Experts of a small language model.
Size: 9 layers, width 192, vocabulary 26090, 50.1M parameters.
Experts: 256 experts in each of 7 layers, 32 GeGLU neurons an expert, a sigmoid router, a shared expert of 64 neurons.
Training: a variant of Adam for the experts, 572M tokens, 4447 steps.
Below are experts of layer 6 (counted from 0) of a mixture-of-experts language model. Rows are named router (the router's row for the expert) and show model dimensions 96-191. Each number is 128 + 32 x the weight over its row's rms, rounded and kept within 0 to 255. Numbers have three digits each.
After each expert's rows: a language model's description of what the expert responds to. This comes from a sample of Wikipedia text that the model never trained on.

# expert 32
router:097170141184130131149175129104176171099113128186129106150129098112165193102104093114128114137127105158179183145142169086128107150091160116114161128113155102107052117148146160062136163132169128143133104107082124147186127116173140095085110142112124104078112138107109156112130111135182146162
It responds to: Sentence-initial The and function words opening a clause or phrase, such as the after according to, by, of, When, Although.

# expert 12
router:201133133163128125127147061108132115143108113148112114119110128124109144092150107152148076132079064132143146157137070161122125150156098096160144129131141110126173160089172153090193115128082140159137064161134131140093112139083164092108108154136138064054143184100161114156182127101179131111
It responds to: Abstract or collective nouns and noun-forming word endings after the, their or his, such as education, research, groups, -ation, -ing.

# expert 37
router:174134149150113059126126100129069126130116142163139139101125137202089057109080119133091137168101125134193145154077137091161108153113073091074103226143154147127084073103097154172129145109161099127070129124103113122085120152178096162119156083128140101066129115093064119117111142118120102179
It responds to: Digits and dashes inside sports scorelines like 2–1 and 1–0, plus result words such as win, victory, scored, touchdown.

# expert 46
router:140165194109200106145126095130147164145155172154097126129088099118146118120122144121134185115133136107132166151142182140096137127167122117133127131121164116193107108091129122152162171099143152076147154108095120182130097115215165123105170135118128157089121188092087149118175144139087121111
It responds to: Connectives like with, alongside, through that add a clause, plus hidden marks and pieces inside geographic coordinates and ISBNs.

# expert 62
router:131116154068159172085199103118128140137093166138119122185068106156137069102119116180107162108116148191153115099162166085150093106050142066176137190153136135139121077158113157116182178078131124113126164153125116137074108122180134101075147127085162207072088154152119192120141052161122102136
It responds to: Transitive verbs after a subject or to, like gave, made, sold, create, find, plus the the or his that follows.

# expert 59
router:138135115183177103109127107139154150101124121196126081110149189149097095103132124176103126153166133128094136117102145100109126099122090158107149159097098097154136088170149171094170176117155127095101098097093093113093128085137169146185138112096166108075147179148113110127177118080130186089
It responds to: Hyphens joining compound modifiers and prefix pieces like non, pre, post, multi, newly, as in industry-wide, state-of-the-art.

# expert 16
router:083134111147196153117108078108128111122171178135127134112120161169142086096111158174076180121168132102179126115137182098107124051143119119113165134178123082129124112099093161158141143173197156135041086115173110140130130153211165154127100171114116172097145150179113160090111133110104106159
It responds to: Tokens just before a person's name in lists, tables and credits, such as country codes (AUS, SWE), list dashes, first letters of names.

# expert 23
router:136140149172137105127149065141082096111141126132155142127140105142072145191069113109115183131085116109173168185142076034111100145142104129117074158121112126152118093152134168172151139121139154088114084125108159105158194169166156130133146100116121085072146136123073129126151190147089091182
It responds to: Sports nouns after first or his, such as game, debut, goal, match, and Win/Loss entries in results tables.

# expert 21
router:149165133107152067126152107124147181120135110125167037121152102091137158130128103107129134197113138101133098167118183088108129160161120165100141114102141103189122060109132124126115162141136139174101131086128089101126134079161113149145092133094137136090106116128135142101152153061126094149
It responds to: Prepositions, mostly of and from, after institution or title nouns such as Church of, Order of, Chief of the Defence Force from.

# expert 18
router:112170136160150109126163074166148201133085144193144098127123163117151098137138101135082076123105140130126126094073084116104138108128165067094121158122180118184121164117139146108118139129123153138123166162180102116166124128182157188089137128210102145070092169133164168159167151093150115161
It responds to: Countries, cities and organisation nouns after the, of or in, often followed by a possessive, such as Australia's, club's, world, government.

# expert 44
router:119097118119131063127143000131220099053078114168185098164148121149112111116103167099104163131076111156117188119124099107114129110090114072145134091161149130187164145144158172166125151104142119093143157079118121152164130135195111149129108176161125158081119155118105163185171108126141071112
It responds to: First word piece of surnames, place names and team names, such as Ford-, Aub-, Hunt-, Bell, Whit-, Mill.

# expert 6
router:132145112140153083153215042145169184112123125132135128149122086101142141082154125117140146095096099118120133160081115127106173155082159166116171157130210140174121119111128156094096123169114085154092141141168138128179125136109134117126147169141096126081133164136137091156159134119124166175
It responds to: Final word of multiword institution or organisation names, often politics or charts, such as Senate, University, Democrats, Festival, OCC.

# expert 25
router:141148130132190103110189100098175130112123122119115106112122078119096121129127091119142111137134153155124066121131127102121132169144105116131095149093131122200175071133149141134132144146159129115093175088117105070106135090141117119161151192117114124104127099157103142075099118085137120125
It responds to: The preposition of in award titles and sports contexts like player of the year, plus currency signs and table pipes before numbers.

# expert 54
router:149199186095179162126074060176094179191162090144159125155122097191141144171212123173100130134163118121161129154168139141146141108118062150119137136130160108119115118120090121114160147116119133106128161086103071141158176126175163156112117148124148142094112135093097152134114157109113104132
It responds to: Separators and markers in tables and bibliographies, such as pipe and comma separators, ISBN, age in parentheses, PTS in boxing records.

# expert 19
router:161146150126153084145178048083169188107135129139156117121106111125105125116115088134144101092125138112108075171079081113177113109144097127135145175110164174189127120113145187109165143150149078149128132155111122102126130107102198103144099160166148129087148126110141156122175121142143158162
It responds to: Final head nouns of organization and place names such as Company, Association, Stadium, Laboratory, School, Corporation.

# expert 27
router:101143072126147135098110086152165105077200110166098099136106177159139092161104140129104162188121108170140130093123156081168104093120114099096137075103118125167102086158186129113160077150177167138112107102142175126113142132173150116146084094101152191072098158177165162135122125127127142153
It responds to: Number cells and capitalized first words or word starts in tables and lists, e.g. Resid(ents), MF, Outstanding, Supporting, checkmarks.

# expert 1
router:113126142168158082107106093182108151119188153164146124147105143107189099164150151141072134148126123152137174130124118119127117075107105122132138129148164104211099113160146166100118121103165135121094143162148110179125131110153135128155109106078101135087164153164097115122128128099101087167
It responds to: Pipe separators and quote marks opening song titles in numbered album track-list tables, plus music-release words such as single, LP, EP, album.

# expert 15
router:105186117157146116099153081108130111132146119131130123115053123090102116091131172137141134160101103124150185176093114133121133107099160145124130149116165118149141152138232145096136167180114085178130112119140096139094154177079183072149125126204162112080199111110154116138145094122137178081
It responds to: Nouns for buildings, places and things after an article, often the start of a compound, e.g. Street, book(store), law(n), house, Stadium.

# expert 34
router:137146094105144111174124106124162144153187119106131132170114106146125029079134126133074138094125139151133150132113133106156088145150107153122155182133122113180145121151142181124179199080148118109173132109161099134150123167120212083037152117114135156077057126130095141092133120157086122090
It responds to: Main verbs in running prose that take a direct object, such as shows, affected, granted, formed, signed, provide, create.

# expert 53
router:185148135111184090145095051143135081153120155196154061138120160167038137109157145152116183151151142139117110166134125076180095146117127105135128134140115114113174129113113153140105085119118162159143183174155145151163103114200174108113199083127165170072119065102108107176144115092191139201
It responds to: Hyphens, dashes and digits in football contracts, scores and years, as in 2-year deal, 1985–1987, 9–0–1; also UEFA, signing.

# expert 7
router:119152110180200108130101096035134146141121184144123176097122122163138186100094066155097161125134126143111078103116186085197158094133093118103109139146116168152131127126104128076109148166152138110083089084124139125105130104151085125135103166167165184059137161122097142164108164102188134092
It responds to: The N after degree-minute-second latitudes, plus math superscript and subscript openers, symbols inside parentheses, and ISBN or Votes labels.

# expert 50
router:111116131173170110175148109166146141173193083159191130152140134201183125168073156126090055118178129132103148125115084148104084135063050141157169167165165152169115144142125169059144142135141109138157133127166082141099110132123141075130084086125129107069135102139133124084123126130136063108
It responds to: Verbs of calling, saying or believing, usually after was, be or to, like called, referred, argued, believed, stating.

# expert 51
router:139112110091139111193118102161109152156188152144107103155139145119138105101139136129069093104147104143149106126118118104150116140085152131151132117176158161170145078096161133139074121108117107145190160121184141146136147131117107119127096140086163137080065098173141126061164092176135104129
It responds to: Past participles and verbs of saying, judging or acting after was, to or subjects, e.g. considered, recognised, argues, stated.

# expert 63
router:118114096150121107095164086143145185129168110168134117141084119092126116154176142147117075130102152119153128151076124034158134111095115085162163142086154211173104091153188142133092138075136079150143152109165141119145135155096189114127175128176115155092103158140116105162121159101128145154
It responds to: Final suffix pieces of words, often foreign or taxonomic names, e.g. -idae, -ensis, -ning in Danish, -es in German titles.

# expert 60
router:145183111188176092161107070113135152196174182170106117185123115183140138105111131142068123115126150187097101123122156105137130165104076082126116170103137098132156122137121130078143163114165155069100104124146147138152082096126105079093125174166129084081175157162095169113108095135126152106
It responds to: Leading digits or number pieces before suffixes, especially centuries and measurements, such as 13th-century, mid-20th, 25-km, 3690 BP.

# expert 5
router:164132175173154117127186052093168186150095166149136104080144079113108110173201120118118165099146079116111105165121107097177143174104131161161136122074184105179104172114161135145151162208140150162112107117124119116127185088101142120133137181091120114080142114142108120182139136093101150102
It responds to: Head nouns of named organizations, awards and events, such as Award, School, Council, Olympics, often before of, for or in.

# expert 48
router:107169096183212106104091086097136126146155131185106073188170133124072142136127138166108083102158114110136122112135123141094111113184137138150148154054157102138081164123222147144157114161119154122089108123144154092136108144164113078180139100162170073071137174181102158062175149124076167159
It responds to: First letters or consonant clusters split off as a word's start, such as sl-ots, rh-etoric, sw-ing, v-ows, G-ITIS.

# expert 13
router:108142063137106120090147104141139145148138076111112097130110121118078129127166181132140082110095118148108101137156122132093108053145125148122148115074115121141124152105170127060204155124138124105142116100117161100108204119103120075155126144140133138055149176090139154159171116167154121121
It responds to: Subject-field words such as social, medical, health, food, land, music, after of or and in names of organizations and topics.

# expert 9
router:116137146169159128124163098143165176142098083144107051161092107145145098112138158114140113156137104104149149099135133100110089081149136138093150103162137167168118142200141166092167161135152172170155095111124165160104156128162164121168124103204124164071098092125107136139106118081133073074
It responds to: Dashes, semicolons and pipes inside date ranges, number rows and credit lists, e.g. 1938-25 Sep, July 5–17, Javon Greene – A&R.

# expert 38
router:055171107120174090119161094147096153099148107113201137119089046145119141144129098198141120129131091087172160150187143083105146159046136144115134129096170135088126160174135111081102126123159103172125086081129118091116106095096106117127094196091115168079114136096097162080132078078130155151
It responds to: Of and similar prepositions in headings, list titles and infobox fields, such as List of, Species of, Place of birth.

# expert 42
router:148139150104157107151166090126162168170150138144138084096140156134136125185096105168058179097131126147135070135082115074102140083087180112141150157117146119133148074112131115142183168112135166148103122107178157148088113103167062144130158196097086166093147134150113215110125131176183126161
It responds to: Function words and verbs in award and career sentences, such as for after Award, won, received, nominated, Best, as a senior.

# expert 26
router:137094075146160114168203104100150091127147123150083111127136157141091086121107125155108090155087104162176143135113138127151107184122121138123181113089176119153184097136210127145183066079090134125146120120158130131102102168133169131128090122131158148064096203112133116134157115094168111127
It responds to: Opening pieces of common nouns and adjectives after the or of, like gener-, feder-, government, state, region, canon-.

# expert 36
router:112164073139152082122101041128195085121156172165158053104142087120087089140111150154088053175090173148065156178152071118168102109152130123121162137038164159126141092133198092066223103094124126135126111111067123142148157155099139068098123116114163099051125173114128153142141121098124159092
It responds to: Opening syllable pieces of longer, often Latinate or technical words, such as Syn-theses, tuber-culosis, ellip-tic, nec-tarines, med-itation.

# expert 49
router:081141167166142074117095130150180130118207111147125111150069123138184178174099158067081125139172113122148134112126131135153071127144134129189163153119190162151127135155164156103205142163132157108109104149130132092123130156198185086112119103129097140088086183163144172141088140107126137148
It responds to: Commas and conjunctions in descriptive prose on species, science or architecture, plus qualifiers like usually, typically, although, either.

# expert 58
router:119133076083191084144124057141104136138160167155105152117109148096134063121142117144054097144140141115197126145140186034166139080088151101118142175101106131199137066144156128142154144106126159093179155139137140126130160140140170127086107138119107116100086146114092085133088107167110141161
It responds to: First syllables of foreign names and transliterations, like Se in Seongnam, Burk in Burkina, plus the result verbs won, lost, losing.

# expert 24
router:124163138161127136099100063113147155156131121149149100177090117101086168116125193122157072185112101144210121148128090145084137131130160122140116141086135115159157117139123164150159101099174133149082122158140094146098102114111158081105172155135131168091132160079114114097145112144123083139
It responds to: Instrument names and track list items in album personnel sections, such as organ, guitar, drums, vocals, and track numbers before song titles.

# expert 0
router:084148138163186106108140080120134148140112125131128057111159071135057133140129124057179168155090139149195147129137104116142150141128149100158159139171127134133161101131113217156119158133186089122137144160146129163141144157109136112124160119114138117071140141116132132121155128128151131134
It responds to: Unit nouns after a number or hyphen in game reports and tables, such as yard, seconds, points, plus score dashes like 31–28.

# expert 20
router:153175116131134137137128082128169159114099076162081128114116135128063071105126180118103152088113161130165170154102143149150076117076122091120099116087160118100156139129180126174176097126140181145158104142134147063128178185192168167103089162138141124066118149101173138161151056117138118165
It responds to: Words before a job title or position, such as assistant, deputy, vice, chief, starting, former, often after the team's or as.

# expert 3
router:130081154123124084095126124179167200097156105164144118136134137179206141140165153111154086135145154167105126166136139118115172097133084175134111136132140122127067128151104173105108202122140160153119133174107172147101126115144140159113089164118070101079108159137129100111116140074157095108
It responds to: Pipe separators, line breaks and spaces in wiki tables like election results, climate charts and station boxes, plus reporting verbs such as stating, said.

# expert 40
router:098181155183159078135145091133097193103094150117129073135133150158096160129137115134121115113146129177167104152104109099100105095095145112157192131112150082107168065103159116140102175089119139169163098166136086161111122146145119058073137144154136149080152117107060105117119135119135089141
It responds to: First three digits of four-digit years in dates and life spans, such as 198 in (1980 video game), 189 in (1893–1973).

# expert 10
router:149125158147133076125134061179060150180124137131125146183119136115148049136107111164094103173112057130105140164186116096140124089077118095126095111138137135160120139143139207122128117149133148176153122161122129148132090109163121160171167124092161193081124091116104135161108148115100101113
It responds to: Season years, league names and separators in footballer career statistics, such as 2015–16, Premier League, Serie A, loan, semicolons.

# expert 61
router:096097153099127107138166091138113109124122077212154101141117121120162111108108117165086085151114124114132108157127141100095129117125146095130152131120153126152095130148140091079107153167149131114114128084169094126122198182135106125158092103181064145067114195138125133102091119078151113152
It responds to: Periods, closing quotes and line breaks ending sentences or list items, plus section headings like Description, Geography, See, Species.

# expert 29
router:106118098116109047112164112169129167120153134180096069095133184142155116140098135147160122124118155142101133095089185127138093107130124175081162086126138166188097111081128113098096118183149094100134112074076143108078134060144185119175068142163150113067123100150081115114123157163099096168
It responds to: Word-initial prefix pieces, especially un, in, dis, non, mis, as in unpaid or unprofitable; also stray short words like is.

# expert 28
router:126107126212159118122171091051121177122174101123148113142100089085085135058151109120122141065086089182121131087147102119129164155120111083094130122129160143107161150156123170101174090166137117118102075125152148124098114120169149163145136100109126196073183191102168175103087129121124170111
It responds to: Header and label words in tables and infoboxes, such as medalist(s), Writer(s), Apps, Pld, Votes, Preceded by, TKO.

# expert 43
router:140147104140169119154134116169213177135139141181126115093142108139161099100143156193030177110107162121162143130139161097130081137095149130134114204097161129110167121116151169117167161168141151167110086095155094102116181172179179118091092175213137145094118098108098207102104163148148106095
It responds to: Prepositions and connectives after verbs or nouns, like as, by, of, for, when, alongside, as well as.

# expert 55
router:106109099172135079133100000135155129063128164159104157115124110142101139115113129096091065191094101147138148112144138079164144107074097122148149115090168163202156110168195180137114157074131119177135139146109122132097121113129102170112143133113117156085123154130124164180152123070121123084
It responds to: Mid-word pieces of foreign place and personal names, like Bistrița, Glastonbury, Canton, Blagoveshchensk.

# expert 14
router:153126154168157080095130028137110157170144103128096069102089102128105090138133127132094135125082081160148102169119171140131106120152119120107134108111179166172142145157167174118140119115156160113164113113099082156108159096167161101119150109160150206089112179121178136093196131131105104123
It responds to: Separators and filler values inside long runs of table cells, like ; 0; 0, —; —, | |, N/a.

# expert 22
router:106179163093124137133124080161114189126114106170135111152130095147107138114128143161099160155159121119190088143109091086199146110072152080137150123086229115122062113099100145113121151127154130143118180130188130163123158136138138180113187191126092122091147156121134161146161160129146134151
It responds to: Last digit of a year after 200/201 in bibliography citations, such as Beam (2019), plus abbreviations like BA, CD and Award.

# expert 56
router:119160112128173103098120102096113128162127126176152041125160129155072103156130162169085067142097113128146124141135153171141105123194111159153147155015127117122097137126195110113183106124109131125053064121110128056122125129200168131141127126182138086042160153158110168117142140112101164175
It responds to: Opening consonant-cluster pieces of ordinary words after the, a or possessives, like gu-, sh-, ab-, amb-, spl-, fr-.

# expert 31
router:158108151147137061146157084144159125128170119154166142109112143148096172156150113083174146130092101101169099178124162055138126093151099171116171135153119213188101135136105155073124134163118163086139075094105106127104179158170210108145170110192101144076084101144085149110145183124085114152
It responds to: Empty table cells, semicolon-separated score series, the state-abbreviation initial T, and plural nouns like games, appearances, products, services.

# expert 45
router:137163166133137084158195082155106187118162126165105094135108109102159152073164096126112105123100119115150126135072102069128082132105117079103122152141138165136121118086110160144116123126164106147125168131200115150168150125175117118134101137211085184077104125124127139146116142065144103210
It responds to: Row-final tokens before line breaks: minute marks in football goal lists, closing pipes, closing parentheses, e.g. Hull 66', 2,605 ft).

# expert 8
router:160157092098123127145155121161131121197212097138104063179140105093108167167129176119114153139142126136181147149207121135074104105133126160120119108068140108144146143114173118146178131100162160086145055143131171149127184138109146084171135150089146144073115162125154110119153133181125128093
It responds to: Content words in noun compounds and coordinated phrases, often before and/of, such as health, safety, bass, support, regulation.